python train.py --n_layer=9 --d_model=192 --n_experts=160 --experts_per_token=6 --d_expert=32 --d_shared_expert=0 --activation="swiglu" --moe_layers=[0, 1, 2, 3, 4, 5, 6, 7, 8] --router_score="softmax" --normalize_top_k=false --routed_scale=1.0 --balance_loss=0.000369 --balance_bias=true --router_z_loss=0.001 --init_std_router=0.0169 --lr_router=0.000454 --vocab_size=2048 --norm="rmsnorm" --norm_eps=1e-06 --tie_embeddings=false --optimizer="adamw" --lr=0.00262 --beta1=0.9 --beta2=0.99 --batch_tokens=65536 --seq_len=1024 --train_tokens=266900000 --steps=4073 --dataset="wikipedia_en"
Below are experts of layer 5 (counted from 0) of a mixture-of-experts language model. Rows are named router (the router's row for the expert), down (a neuron's output weights, with its number) and show model dimensions 0-95. Each number is 128 + 24 x the weight over its row's rms, rounded and kept within 0 to 255. Numbers have three digits each.
After each expert's rows: "raises" lists some tokens whose logits its average output raises strongly, later layers aside. This comes from a sample of Wikipedia text that the model never trained on.

# expert 97
router:147109130167106154119098156142080089155142104153140099174142133169160144124164137147106126122123190142135164115148109159095150143153135117127100136102103092113154118152149146158158137137123139112098104110173083121189100092102101085137096161142107146100104093164144153128148114092132161152
down0:107101141100115095129151153133082110116104156099135141141123103121133152142132121096162113139133132096142123156144120139152124148160137119123144152118106117103122116145116113130170155123144129129145149143090114175186140132127146139106108098100116094134112144161136121149134121114107138067
down1:121146143109133121161092124124130106106116174109110115109114126103169057139139133096110152160154159119139111102138157167098117124098159150133125102133108135158074119132072141091122100126143129126132113143104138118124137127126135129137128109147174097121141141094129110152139106105146086145
down2:165119099154099170144134161117094145093072165114141130134141144101140118119103115112153102104160182191163110115112156105101163149129112161138101093135125155117122125124116175123123145162124136161114099114116138131167132123121127128123129126143125111136105116136103143150105180122178082130
down3:126119127124121145143137149146089130129116115139139135132140119121073175107087086118130097128099122146126114087127144133156135206049079159138117096144134178147155134112124181152162094077171111093128178096115193116139141112130100123142118130144105127141099144105125125094107152132132158128
down4:149141144140138122125079156130163141113136138155159110129140127098146109115111103132124105128132112139155111114097064091139152078145118125138127133100145167091148118134168112071074127169123149136146146141136128142101071183095087126160079179126118132167124144129132141143120099149132171136
down5:096114150098128124187123136134122141093136149107128160128142140143163078145098178138127138109114132155102158089156125144129145167120098104155123100167124118101148146120137109124121163140147177128102156090112141148091100137086089129087133121113149156127154132136109115112167149130103120166
down6:097121106109124115175185144131116095112103159096130124089125127102103142126113127099091114141150150107122100131119110139123079175112131189124129081115105112157186111149115143153136131097160091117112109095134121111148199125140125164146133083133118080134144144139101146132147141085130122106
down7:094107136126153133101128143098143119118121132113096110119115135128160097153142122125168102093176147114153111146081144098089148151168139163129126103124103133097056104171142102085159105133146123162124123111096143141120122137134168129108181142137121109109136138125100106157125104091152128132
raises: "lic", "ric", "ice", "ef", "st"

# expert 45
router:142102180154091136124121151140111113132154125145147121123140171146141160124167143135109158080122152140112148160159097132099173105121135117166119164083107108120156106156145126127153162177169134097085100087144073127133117140083118106142120144134112140101110131145128172140089129103100142145
down0:153153132117115105153088107120115143128182141134118105131133120128104116088141126082169138132132169140097127129159131107117149120176148139109080129121133126140121111123149122133128144131155213136168093134073134139097140116116162168138122129110122123160157153130117157081110138147132118103
down1:137112162126058162127099130115076132086094172119131128146095107118090099104137135119118135129152121134161091110108148132105141201114159125126140130099134169073144122132131104101108092130135098132109112168124124149116145063128096146143128106155152138149156131145116150102142121104121167101
down2:138105127161114124113122157122154128161110152119157084158106106186146112081110164112152102151128123131163145131139104128113156157136128113151109132154092127121113117108123159088133133152093149138179141098117133106146128140108064111105135137160095087115158072181089115144146095147104125151
down3:175149138120130139089119102147148088132153132164130146121127123115103109098140147122113161134207152124161153135148198110159104099128109140130144098137143133115115148124129136100137176144152116159101094137096164125142112125126127133093141108166155147092108168121127115088125140087121144138
down4:123158108153159134117124169160151094104085118129090130158150115101124146107114164144123129108191157137121123120156132122133123129054150117089165166135106135108071120119128129130141109126119151104156141154121077121170103103115113137146165159135088154120078101139137133093106116116145098142
down5:121156154084122125126128147168090139142126145129124155132180133121069101122100118124160131162149142158142105125100138127115107088139094155102161138099153086080125124116137144123132105128108168134091111169114110107131107178128127163128123136105143118157107115132143122152118165181134141179
down6:126129136142135121144136112140118140150128081108132155104145144133121130137126173161165099140116146120133149122091128124125136121105126141153108114109122137145151093143131144149117134111164150135145086086152126097131114180135077134151109122123158128154111154149120084143133100097127095137
down7:116140105174140124087089096114112176130119134115061157125152110147152149181124153137142155130131135142126107104136108145116132129116175174116140156100117061132136114110150100132170135123126129090144144116067162127096123172098086162123116110115134120146134111119131100132087146143124134114
raises: "es", "ing", "ies", "ed"

# expert 128
router:140117156161102163103119155166107132149138103172142119161161154155165188094121127136114131104116135144115146179163123156107146110130128089140101136082083122104173100145144148139134118161147155086120109104140087110145118100126105123177099159157140132121104115134131176157120117113094187138
down0:123146142150150143139143143195109155136114114135118150119107075127139109123152150151137171145124124111130127114123122071108126140130147129132172100144153124106104132178111125164126105116092118143107094154112152116104134149099090124116116118134130147122123142169166097163136123113124087124
down1:122109133161115133131178135122121099156147118106142090158140166156170107124124087140091115110156129152153126142176150168114119176110116105154125142086114088115123169134112134130112136181152092175115115101092122116130121126110140126131154090110155187100156143128101108135122123132114083146
down2:108084107126128104143131141135166137091125088096113147072128152149119109132111121140115117127113129148164135100103109147118138139116105121118164101128106074118106124096100131109095120172146105139078156126122144128186106129153138068164117129151160169113093123115143133167120141120121167113
down3:151120121099120085122120127138106134138162103135121148095127116150137114135124134146129091148097158137120117153119118149144110122123186138118131137118139128171119131102132143129114118127119107167088136134130086132117093133170112102170080083105143123147113115131084102150126148123088144115
down4:126164174131127174143146093084157125168162128071142134119085123126149092110083176143106116089119196109106112113146113127158135092135105106129116154133129068129118117106115148120118150116123131100167112120136115142145121121151119108148123120114068119131120140139149109056127128112126110119
down5:129132081116149131109115104124133146165092116130166116137126124138120130121143114133158157154149089167161147101142137153129120127116118110119134072108077078162090096177112130119116151126113102111163102133153127103132153127150138160104103144125125135122120157109165120153116121123156105142
down6:088165142111100173126118089096156139150105151121101166084052120143111134115124094135159109084122164128128139101141131149140153107133139120123092101123101102089129112098121161095084128153145118081146107093139154135097106145172140136131141104127114136086135126080142121103173139153124109109
down7:094138142121122113159159137107125134122127127112169088105106081117151137170091140141158113119073145122110161169115165098159098137120142129133104121108122179204120113082107166151086174144129151116122118064143133105135155089099077132138105128149144107121120132150102109142120095108161119128
raises: "ish", "s", "ate"

# expert 110
router:149106143131111161110102171149097120156166112127155110157149139188152140100154163161078134105131142150129163148144096174107153107148111123133099143090118096106158104135131141150161149155154157097096104101173104110134094109128116125175103160151128136105099110151155140154115125110115159164
down0:175100102181142144168154166099153144135107131119102119111133128101107093144126146154139148113137145095107110122164162064141115130129125137102106171173124115118132155157154129127123107112113139137083138120157123108117132120141138125075158121100161103129164139131164146105137108087161087166
down1:127089133166161108117104108150107187101125130136155113132119105121141076110117115138098138137123124164135144107083143126145111217099131108109082162105136091113105141126179137135143097145149125168136127088120120097138130148094129120114177151128116115146124121162087133109118146125131097120
down2:176136117108087110128109138150142142119102136113136129102169163136113137139119125125117119120147176128135178127155115119109146113101133122136093140156105126076145077088171137152161129107150138132118133124101140156150087096158158143108122106158119139110151108161099119145146116107127111121
down3:120147120132132129149048123160108132134141157149131099142128125114115125123166112107101106057138121129116146125113149144129119166162090134135155168102097127125137103154150121122140124129095124150121117116147124118143107094154122137136123172084136123142100137127118116196097159165079141172
down4:140128131116142137120120128136110098116143153155090121153138154117108119129110080126122084176117133103144161148114151141144138084105157134210130119115169092109113114113147121166125132114133117139088113150107138158144166128078139146146094144122146167160070115099154103142113114141112155119
down5:117131109107135131145157103122109136133136147107103145166134097117125126142144104133118127138145151162121104121170121113209125099114120130119128122084137081117125143127112168102116166135115172120143122141136121062128148136116105141159105085113136095100151115090151116122148121101139141092
down6:105094109133140138146132145084134129126087144113122108128122110117103156141106170122130127103146128083132055127093150172108118097127155148165127155119091087160134116131077157100120135168094128094096128133106158164122131125100143147136146130115092098117130142103088152153113093115160131138
down7:094141111129107151128115162160163148113126137121169129124098143150107081124093107091114112094163100153136104086113140150103138111140127115100135130126147095156133151125089133118102098154149152130184125122118135120069124087153122116118161112106085040132127083119066090111146135119136081139
raises: "ne", "l", "us", "n"

# expert 130
router:150112164145096141109115148140105104161148116153164093154136146171165134106155163151109133106131158142124147131139096165103147103170123116153118131121096092109147113141140173140151160163154141114091101101148111111173115114101109087173108152144141122106092112135154156137101092121118149145
down0:116150118085151118146152083134154109153159105065115137149137138134143097094129046148172131158128105133111137120093121125139078154161121117152115142119136125146126102115137085096148146150125113134117108120122110140090153069115103103097158106104096099113151128119122102145139137112150139135
down1:115141137151119118069141109112140139080113083195147159088136133117134157130150161091138140121134083147171104135100174134088120103129122085082140105136157110140110129131097138106103157092123153139099100160115087147088138127156133154126147136116098178129139098129121139120149121126159128101
down2:132161122136118131166134155138109094136124154060133186093135115112110131099147135138158127122133178154121122107102129122148123143138155091108140118156130135100194146170156123103148121146134132076102083148115123177154149120100077104120120096105100127127131150153126143112131149121111124128
down3:116125120149092110143103097104133120123108158127148125122128112139116127126141084127106131136120120115103177158165119100121134121096121129171169124141119118122207129106129128118107178132114134117124146157089147121138161104141126107123165139118118096140117126110123151097104132148137152122
down4:104131129175051123120117159149136159111121154166157115103112152133165135149112177131099102101124127096154111145131097148112141078116151128124108086121184136081135156145116159153088125069109130116112103154118120147174084167164133150137119155156118136128124114143108145132101113152119109120
down5:127122121163098118107139152168082143110144163128157115130117115158114145166121163102108174114142128147172073144148117123095162127148159138130173082127140136161125131136131137185062168085131145147157121125137135127139107163147178121147151154130181123138104110102092107143107139150141157145
down6:144119080168139139130119104120119124133162110134112105158138117122118095100144135080164121110148113132113125121115120162139165117122121165109168085094101153095114082098119128132138100134145058107125182105137156133142103130113188144134128149097145166138132123154103133142133079150140156136
down7:119131141120137096169081141116123100174145112133095170154162146137124090116127100131127128117083139113104180095106150123123162131107186159089111130110136136136138121108134132121110045149172097119059121147130098141109154124119120103139133110129166066124167143145137120073116154111161134113
raises: "H", "C", "B", "S", "R"

# expert 137
router:159092155154088164071110148149095112152149124156155093145144182153147124113141146147104136088130126148129179133145101129083148118125131120130105163118136101090138120141144135147133141172127155103086102120157094111147097097132092091166104159138113155099108123166158132148133099107131153156
down0:102122122154125183113133153151141169132112095134088111124161133123120123090118122114084100169107102149175155111106117135114186142140140130129157119134122139137154121119095115125099134103109136100147129087160100104134120082113131165128074123115133160155115104122094131091102078152147152110
down1:117117143160101108087096078132142152156138110153095174121143133187108127144176138124125126125152131119127143108118149086085132131149108090134131137098125133105104099078142121125161134149123108142125122125123172105130157118127120139158149160142103144094127123112140137139117090214126148128
down2:095121101133144169183125131100177137130132117136121125105144160100149131131145114147137106172156160162123141086104139147161196159143118091180102079100140139104067158137108140117099166162125128119109126112124083085154146168184115134107089091145100158143111121133134106137133164147109120130
down3:117160187106135147111174104145137117158062097132129122152141128087162140110148130145122131153141113153151151105167131114140150137127135133151129097115107144127115117142129146169122070120099090141113117114133127086135064107164130154115152102151128123152154141098140154146131151119117166110
down4:105144119129105118143097176148103114143109157136135177132131148133161163099140154146128101109116150137096155126143100104157065152179150144143137138115146147152124141144096129142158130154165150120120141101123139070157138096177133138101140146102172137121143094133160099122147142108128107092
down5:110160150108137103146117161162153114119124125117166147125152097131115141138128070146094124117132111156110173117109112111117152146070114087135114153135149096150078169111132130126096180125132154152099099117115132157133143138123132120148161117123080112165098064131118158144125139120116143152
down6:115171151169113161152168143114120125166114109125140100106120082134127122118138152155143058111162139087153119171118125129142136116102119162108071101109106139084147098137123131119149204089136121175155117167131133100146110141135115128147144128109125139154147125157148134103112112129106150138
down7:136151133098158147094160135100082119126118125149120081083134128101119137169140057115160113100145157077121106092147175131082133125118117149117128141127146139086103120108128095166104132136127133174144095157119131108113119142107124078118122116147141129124159135080111123114139197146133158121
raises: "ic", "son", "y"

# expert 90
router:151100155152105160110110146147112137148147105140157108142142124142136154110145135116110141109094157154122144147141095138117157127153147106155137168094101090108153092150152152154138141169156119105103086122147133121153105078116097090120097128167103159119127090153160139146109111108125141144
down0:107158114129153147102142120105087064137120124118155106120163116101175145087125110125117118174179118155133156095127129090133157122121114135126150134087113140088104100113161102106131060166172138100157139129126141125126143168101133109117115112120158148083137096106127153166104125128101132108
down1:129130128099097147124128159144127123143126139116123116131135125109156155181130105113137105165159131143125136152149124121146125137120122126132147103137133114094134138115162129111104174116167176096120113143090155152122129167140154118191093122128149156099119116152144116173076181127112123125
down2:180137149129153131161152149107174144132128103159112082139133153147172096103168095128094152123143149138131161118135169136116124084145111166104132148136121162121160116134112156171146082134157091132160186135144109115143141133140123126118120128092131101130174137109109119122093150127062117140
down3:150129095140167154135113098104130157109135142166129113128150145159108109115125164161150143106164107108139139106139164131173135110146130118073091147110148159101129110122105113101107119129151131146116089099137108113110154112121113133139151128139189141137092159153159100073135113132126125100
down4:131170117137153148131128155124129086146119122110136166143144146166090158105137137144135140112166116133149105160123093134137184128133156124129118143148163136082154153146108116116154160142152129112085130113096140140109102124147163137122138127119130132109146128148144143128076140116126126082
down5:125139148114122141202131153129157128114118108080156132146112111119132105141117130097083108136124117090103130131142172122123128090114142120138113115159132141163177141135154134135144169141093117121163133155113150112138146091162089120153125099151115088111198162160099108098106115104182108115
down6:130101138128125107131130145141092134083119125147147059141159157113122159144130130125130124126110113117129138108112157124140154091185162184155124145155173105145130160155124127125112189113085141153096164142083143116138114100109143175141141087149156113134114126105110106085125136126138139151
down7:117127151163092160122092198149128121177133137115167142146161124116148149123128113147178150150149093138127134147161181128122135150128101144134107121116127137115122124120149115085134142174115157119174133116101126180114139162138099109168116129071143147143095131144115144096136154129130143114
raises: "ant", "ent", " ("

# expert 47
router:142115136140101141119107135177109075156132107141150101157152181127173157111154151124119149099118163127135130139143131162110135121141120120158115165101082100102176121143169140156154165150152170103102090105141094132157113103112106094128130147141118141106096104149158150127111121088111132130
down0:178126131151120140129110159098082145140138126091164125151166160109131110114171130149119127102099117144128120149090107120062148150138154112126112088104100111113115105153149118100142099079133119117152145138197132136090140147165095155159121117131137126150131089187116100111136154126122123119
down1:119102120122131145162183120114122142123130111114120158127144101093115117111096126118099129174122175118136105108148131129128131113164141110168118101130152102110075083148103129107132126110114149123112218098119132138102110129131114158161114125089100093130169112127131139143118146108170155149
down2:124091127119146123114136106134134125123127153160125156135151124083123120130080132144148134100121118124118113128168099130096134097119096111121172098122142147146144121088163137100115221086118121108156110129148110128159132145131169143078153138134132163136133144142110148168099144135155185153
down3:146129167133129139103155113122162114104164121136143095137089179124161128110134100173128126129099127132113130158091105115099135121135122174119079123087134161149181130145120091110121140103128120115101180114161134107126118097146138122130141100150119162175118133110114097202108105064132115132
down4:106129114094173186124139149106138177185157081128184106141158121144130146110125094131117149095133108163165106117122119152128155153103119130115151084106131152130144122147152094111131144130158102125158138165137101130098172133121155136146095090137120150102118146166096111086115151116109152095
down5:174100134142131117091159176081155135118161120145125156106161176119104159140153154081074093120097130090139125113095123122123139107134121158124053134124157163151182097117114137113131128115161148164139159122126138122137107167105123157128116140113113113147140138108110147154119130157133125141
down6:125118102127113069120143125099120088123176114133130166062127120118112134148079151112142108129133124127134168118093167126098133123133123084125128121119146120105109194133106164135135133189127144144118118129117104141103124166161129142171110111127115118186082171131107119152092120133121162120
down7:097121101116113127125134128131128142101090146062126109148113160120117153156154155130139167125121124129106142114131152152119083150097148139145118118119167110136127185116185141110125145103195130114125117151073128130109168115155129118120120146141117129144109136137154127125119146088156134114
raises: "l", "or", "for"

# expert 44
router:137109160177107158089123142151121111142151111159126109159151152145147130089142145183091159122119166140139148150141100139113165093132135121141119151117104093075139102167117147148127167141132151069107105112131119115138107093099087110134071140146127142113118123148150133135104126086111167152
down0:103140155129124130148082146140164120100117177172118093086091115147116121132156137164111112132129117116184089132163109094162138156138130101115131157104136133122120151128141117119114078098111128108126145109138116122137122098139106110137104120108155142120130107146072132151114119158160183127
down1:164165122103126103105110131161126134127124138141129176136149084134135158176158129107117121122127159110131143145149104139065108088140143150107119153120106139141108152122132156151149122169132118135134125119153171135099142074154150136161118123139162138140107142115156118109088121123147162109
down2:135117124094121110138131143118127129139124157137131106122133097143111146135111103122138116116110159144166125102177116132157158110099145133111114116103140095108130168111126213085132131167127121139089119140163131155143160137113137117113111149145060129137100160137159129103165088119102118131
down3:111125129144153093116130129100126150127102124126114171032134116184125112121112111112150147110142133131106094110139127154073145133104185164117135112141112143210116131134151148158124128104141117153138107131137172116176169101138108138132117161141164142133147143076129133103111119131100093124
down4:102138121136120123078140098184115114106125135144093143140147107128209153146135126124131146133163118131166120133147132127110142153118121134128155105131154125116139140108138111137158133179129171112147152125108148129082141113123156124127109163146128112143127137126123137138150164117120121141
down5:138095146125129139113121132145129140098160172104166146127144112139118106136050134157100117100170099113103144163142113132103134132117152137105148154137139126138097148145105112132133123094153138145113090153108143115144155065117190129115106170130120147137128100095090103151159121141130130164
down6:106082098156144136121132174084130114109097118140132126123149169128092148130156136133117141127119166103130130131132172156150093111169133127092160165118127119167124114164109125100113118097091082155145099141187110118135126123163089120101135096136118142080128105127145139113114159087181145129
down7:131130133157109138201103138155153157108141101109174144127089133111129117141103119136114161119129170163163165124118134111125102103113166125121107142106148109129119137117138132130147094130115130128091138150132187126147151112129130151151123132095120092104087132092120116166093123118137134120
raises: "ling", "ing", "ra"

# expert 4
router:128107154149121134099122143132109098150155105148141115154128135143156168109153164148103155100100149141113154145136123131105171117143096121136107135090090095105158071115185142169140151165163141105107095105139112098135102093122089087137099142148127116119095112140145144108115101114096121147
down0:121128106142132115145128144115113067085151148113114090123123161126115154162167123139099149064133158141129104094192104100112151092124110100112125146128125117169102133111153084166144138128140136133108128107148138145158150087090121127114119118124139117104132119106152099139111114146164141154
down1:136133130124117091157120141112070151134174129138144186138166131126109096144111160128148100102132164115162124136118096123152140148109152183123135128143147110148117168126129115148091149136113141158164137153130111106121078163134114146076116168135130111129105112127113172105153133101070167143
down2:131152142149127094136103160144142103110135138126088102157148125127133130131154143093146156120108136127123122163166130085103090042178162131141159108107176160142104096132117122132132169150170124142141116130115145117152112117102145126108127137142118150093080139129108118132101133136149149082
down3:108144150160159070134140114143104113142101141115124144106146174143156096134107121150114096149125118124133102139107099117132111126143152095139111113133126152125130093117106111099124154131161152125132120120126083100096130125089134124152175136137119158108131187170134140167110130144153083116
down4:163166170150163161173106102130124096112089134100139100150140125126133114132126129107120130147122131102121106114137132081142088122137151154103161110138148143152105133121114079120142129150121169116127132087125151132104135108134112121118142120108137151117097083091144117125117161151167113089
down5:118099112116106127126114117092169133163069143152139129137083148120103111108114160161150088147107153139048134129181074137087097098131144110122108123142103170130111140141163173119122130118120174126105113170129098125150126110094107155163141142134135126138117156160101161114129138174144122146
down6:136111113122142089133145146162159124109088114127118074107145159139110126133116137124130126138126211111122106078082153117121121178146088104105111150103127164118126125073142090070128120130113117140085133155138140113110140115151121125158157136143148122149109134132146088134114098090144173128
down7:195112078136149147127113159131129152112118100142140115093143125112138110108115120122117111178086172137116099113119184151137173109131107112142140123139198121115129108139137152144135111138129153142127172137142102165105127076160159171171097076114143137153104142111163109098131133132111116092
raises: "ers", "s", "p"

# expert 20
router:146108132148106152110110149170098110142167109141163128135144156143146170086153168157094151109089155140147155171131090127090152096125126135148104155093121118096160088137135148161147167146145151090111099111145109105151106121124087103153110157141113141117109141151149150178115129117127142142
down0:166147132120196159120130125118117183141072112129157151119131112128124116085152140116126131112120133104111143131134117146091157116120132183154065099113116130149137153126114157144118149109160176136133123117158174157165138113100148076117105152135152116119125124112090127130147100156159107116
down1:141127141165141154153132128074176174101168114138120143139129123088133079151142192103139153098092108077155141095164124137132149115153116118100156103140117111158098136126152129116140097128152163156113104127112140153133131120140154130123088080112092157149129119116119097135172119129132141137
down2:136111150157124116113137066141153147126112131093111149146120148105083127101117127123091083124162175111129165105131133137138163123169098149091125123150162150124128101120115144134070113117128124145119081188116179132116123130169177113134123150098106118142089172123105117188155149140171131135
down3:119125119079091114153118173147161113134130149089129117122151119158112145143125151137111131107152084137126107134123178139142104164105146146141148165127097109122135109147139101131150139159121137085105164125113094138131122132091090161129128112153133170097107113150122072110113091115086135111
down4:131135109102103161127107157105127100150159142163146104142167131125127119167126137129148118117141103109121126129151111123110114101118137154152165149113109080156055113111136134143144144139054155089162118130136122098131157139129124164106128131145134141108144114132076108125136124136120122118
down5:075118133088142086125117136141151121150129111090145136147141145156099154123158136117119140139128128147114113129121119123134163107119073125112169131177165160133138077108105100115124145110136152121141163110140079144083122132099169146160120131119174102163184118111151161100120150116098133133
down6:163144113103127097121133111118112152176134080100130115165108122120145099125089160160142094081095153116155107151141117144156159097113133112131125147153151144058108113071134185111119118109143109148134105118108114149122115094117101114138123105148129154078141115134178111084142108086129119140
down7:133109146165109149145162121086155148087104112142119153140157096129155120138118128125086117122127134090168153100144104084140124084147139188123149112122137131157115136150135122105139139152143129151110124110121101133109112113107107079124087143088095107148108098173136128135167110114117136086
raises: "ri", "ran", "unt", "re", "ro", "rom"

# expert 141
router:165110144148102144090095173137084120158161111144151106163143122173160149113168143123085112126098165141104150138151106160099151119140119117136123153100115096087154092171158144134146155178137146125084113109158113116149101097120109105150117141142124149105087097161179144149096113104130123147
down0:135112106163094162106109119142076101171103133150094102088173142103132132140089117132108112045107146144155152114200126120108129106112128134096175124085151120125142136132135136134175158102142118139156121152159126140135143073127118127144147107180127116086125162136096098126108147146086105151
down1:124132155165130094094114112128105116116147162141113152130123135093121125120148107117144107132106128102087150150093145108167135143063131133165132104135159139136092114122159121065100115161126140118087138133122143131110131138156105144147129133173134092085136110115143155107113102136167194125
down2:121131103164089166138072150118099152145136127138148150154143062118138138098131139132140114143104155109121169136096086162115132112149103149118134128119120113088181125163108099138149114134141192180129110129119133139139071089078093124156132133140104175130132122098130116104091141094139099147
down3:117115121144144172133139094119096092110118129119076170093119151107154115098134143139151101084133130164149107085133092104143106109124136129100097122145096138205098089094147118131158097099092131097127155115110161069111136131107135089167130149129109095084122182157130092174154118128145121144
down4:112124111152177131128118117100120109115100098118097148108076176079103137117103113141127108171179141126109127118134152136148131119071103135135088131118141120160115134090141176149143130131106108111126143159144167134135136125105118124163127152124088127121109115111140162094148122122127136135
down5:139112148132150135110175100149102135110140137129153119150158090135098133121150106114198105115111121122141103142186148116121086127128121138142116149107097173113127101114114152124092087096139125137146151122151111123148084146152127155103114113129130131089132162157103118133156091139171113100
down6:079111149094115117104149122159129097159129159140157085124114132139134119165132094130107108113139090178119115134123113156076158137187124140107200147100135109126176154124130116086096120126158147120101121164119138082122116100135157114104131158099098127133162108130124142156148138144114100146
down7:128115112145126114141129145085111175127141107134114139109137145161133115132089137154152106103098152117111109096150139062114090139136114140175090103115174142153117120143112115121109126126110120108112135178086133113127118141176120148115145095147136146103121146091091126109166103146118144128
raises: "ense", "en", "ine"

# expert 2
router:146104153136100150078112149167101090156163107167168122157150146143174123086146172139092124114118171141128136133146094163101158134148117093149075150104107111128163095124123145135138132133135140111102092108157113120147116119134100110172098152141108149111109112169171164132112111098107146151
down0:158155151150142107181139113153137115120135204107115157122144110151150125125142120121125135096108156123101121099153147092101126189068157158131120095141105142174159136132132092046096075092161139136121103114100181133115125121163090126125151147126109110172143137179131100128131155123116108106
down1:126098132115123203104082168169134147133151122124155069116118134115128116139154107112138112167140185129141162132113131118085117104137128162134124098153088133094100120174109132118114113123132136109121119142125102117130147098098121111123109140164159149140097108153162171141125157098113132140
down2:133117133112091099111114124100113123133097147095115147111116126136124109136144130116130109140089127110132108108134143153171147130123124114099115103136114154193128129145123116105095128133188079118093179101084177146132148151158123134131111119130125125142096141104143117123129124138137116141
down3:129134119100137137160119116119125116179150131145118161118146115134149104144111132089081108088120127097108080141127105114145082100084110157127097137141144115167102129147100118077125122099166138107145092118123130155120092181162151083136132132096074110103135159101125137110140095145132123143
down4:132140125111144140136120120123115126156120178135115123106138124104101140131131164116101156124156093113135100158168135126133131178129171153138164119112168167115105141159082144120095111148146168121107085138145123168119125123116124152102121092090083145124149144105094120114120094088143141137
down5:116131135108135131182151114071134082121097112125084145199164147116108101112117158105137118106129164171089103111117125143166130124118094122150096115129146148124162113142096112151126110130103113149107134126154093123152092156152161108117156145129116137102120144127127103101124139135133129139
down6:128147142160116112143117113100083099131111178103141159155123109141143120138151132105158124106125138124154110117106111122131142152110120161104122110109113104178115099125156091143141115156119160091150120108115126135101138061117150074138147157142134129112113144145072110135117128124156127107
down7:140158088130083084106101131153108143133115160148116163117137078123159095127141098115143161165127165136109151133137141086160110122101112142104145119128115133202213130150142103133117124093125087104114150140113126113143170146151157164179116130137132132156125129091133101131135131155097132125
raises: "lo", "ra", "an", "ut"

# expert 71
router:157098162133113166098100126165137096159139107153154111145129163165158128142134150149109146123104134152123129152160095136135133133172109120162108141079116089080180132147153133140151139135154144088099098124149131116124097109106089102150107147149121112120097107170162146120103115115113152155
down0:115166080119131149112167164095155069115116107144137061138150117107137157124130108147121110144128138117115134182117125155120106075143130138166145144121132142117112148167056110149196161114167113131098156119122128140144131120131173160142123155119127121135091112119111146171114128127147149140
down1:165109125122093163116129147152129117183136097139165127158119120111122145098147120158123095128186127139115131118100117149134104139091132146110101148113111107179147108130117123118134137120091139094153122142173120107129124106112082128132085072139102119067142082141110117115109125109161169123
down2:125104102120155122091151113154118154098083121116135135153137110135130144109161128139097084142120120145104115074138107118121145167141194130138154198132111128072137081094102128145131131113116131127133112133128055127144132122096171131100131121144138109105135136124172088132124139109147124142
down3:118116158113145136134082141139083123107125107114173097113118143158105142133161114149114105139093171143134167128120113126128133134115126123119136139115111116127092162131118154116135137174109142133148128104177081135122080109077173130091111119106162093122125100131121123123133090103126072145
down4:125109121144157163137132158093167145132145122120148131128116068101127096093144118104110145116151115092103112115065152148172121114104088124122103089112146121084092073115134159162121113145133116122110143130127124119097152156132126157155124117119137096118083172143115124141107128135115148086
down5:103136137077132163112113113093093149114118154153140132157120115138136105134145112130147075124127093148109139143113133167124114153132132093106206131105116155168075165116145135145155146157128125121110160108128135144107132134144112059125136118157109156127124134099136081133115147133105094135
down6:153122140108128135111156110100142122106117105154100104159122139135164190156111133100123113121126134137127138140167151143141124076141104172136139111121113131118116135128150097106129131099128058126109128108083159125156128160119201109162138093132177142116093177089168091140074157111110171125
down7:136146126121120133090137150140133102145105134113122136132126126115106121166157079123137084155150095160137125138101131169111070151105137151123116125145129094184123126114130113120163160129120063138122165136104130147155140101092124100155138144132102124133114156120090107142145110114178143141
raises: "rt", "m", "ster"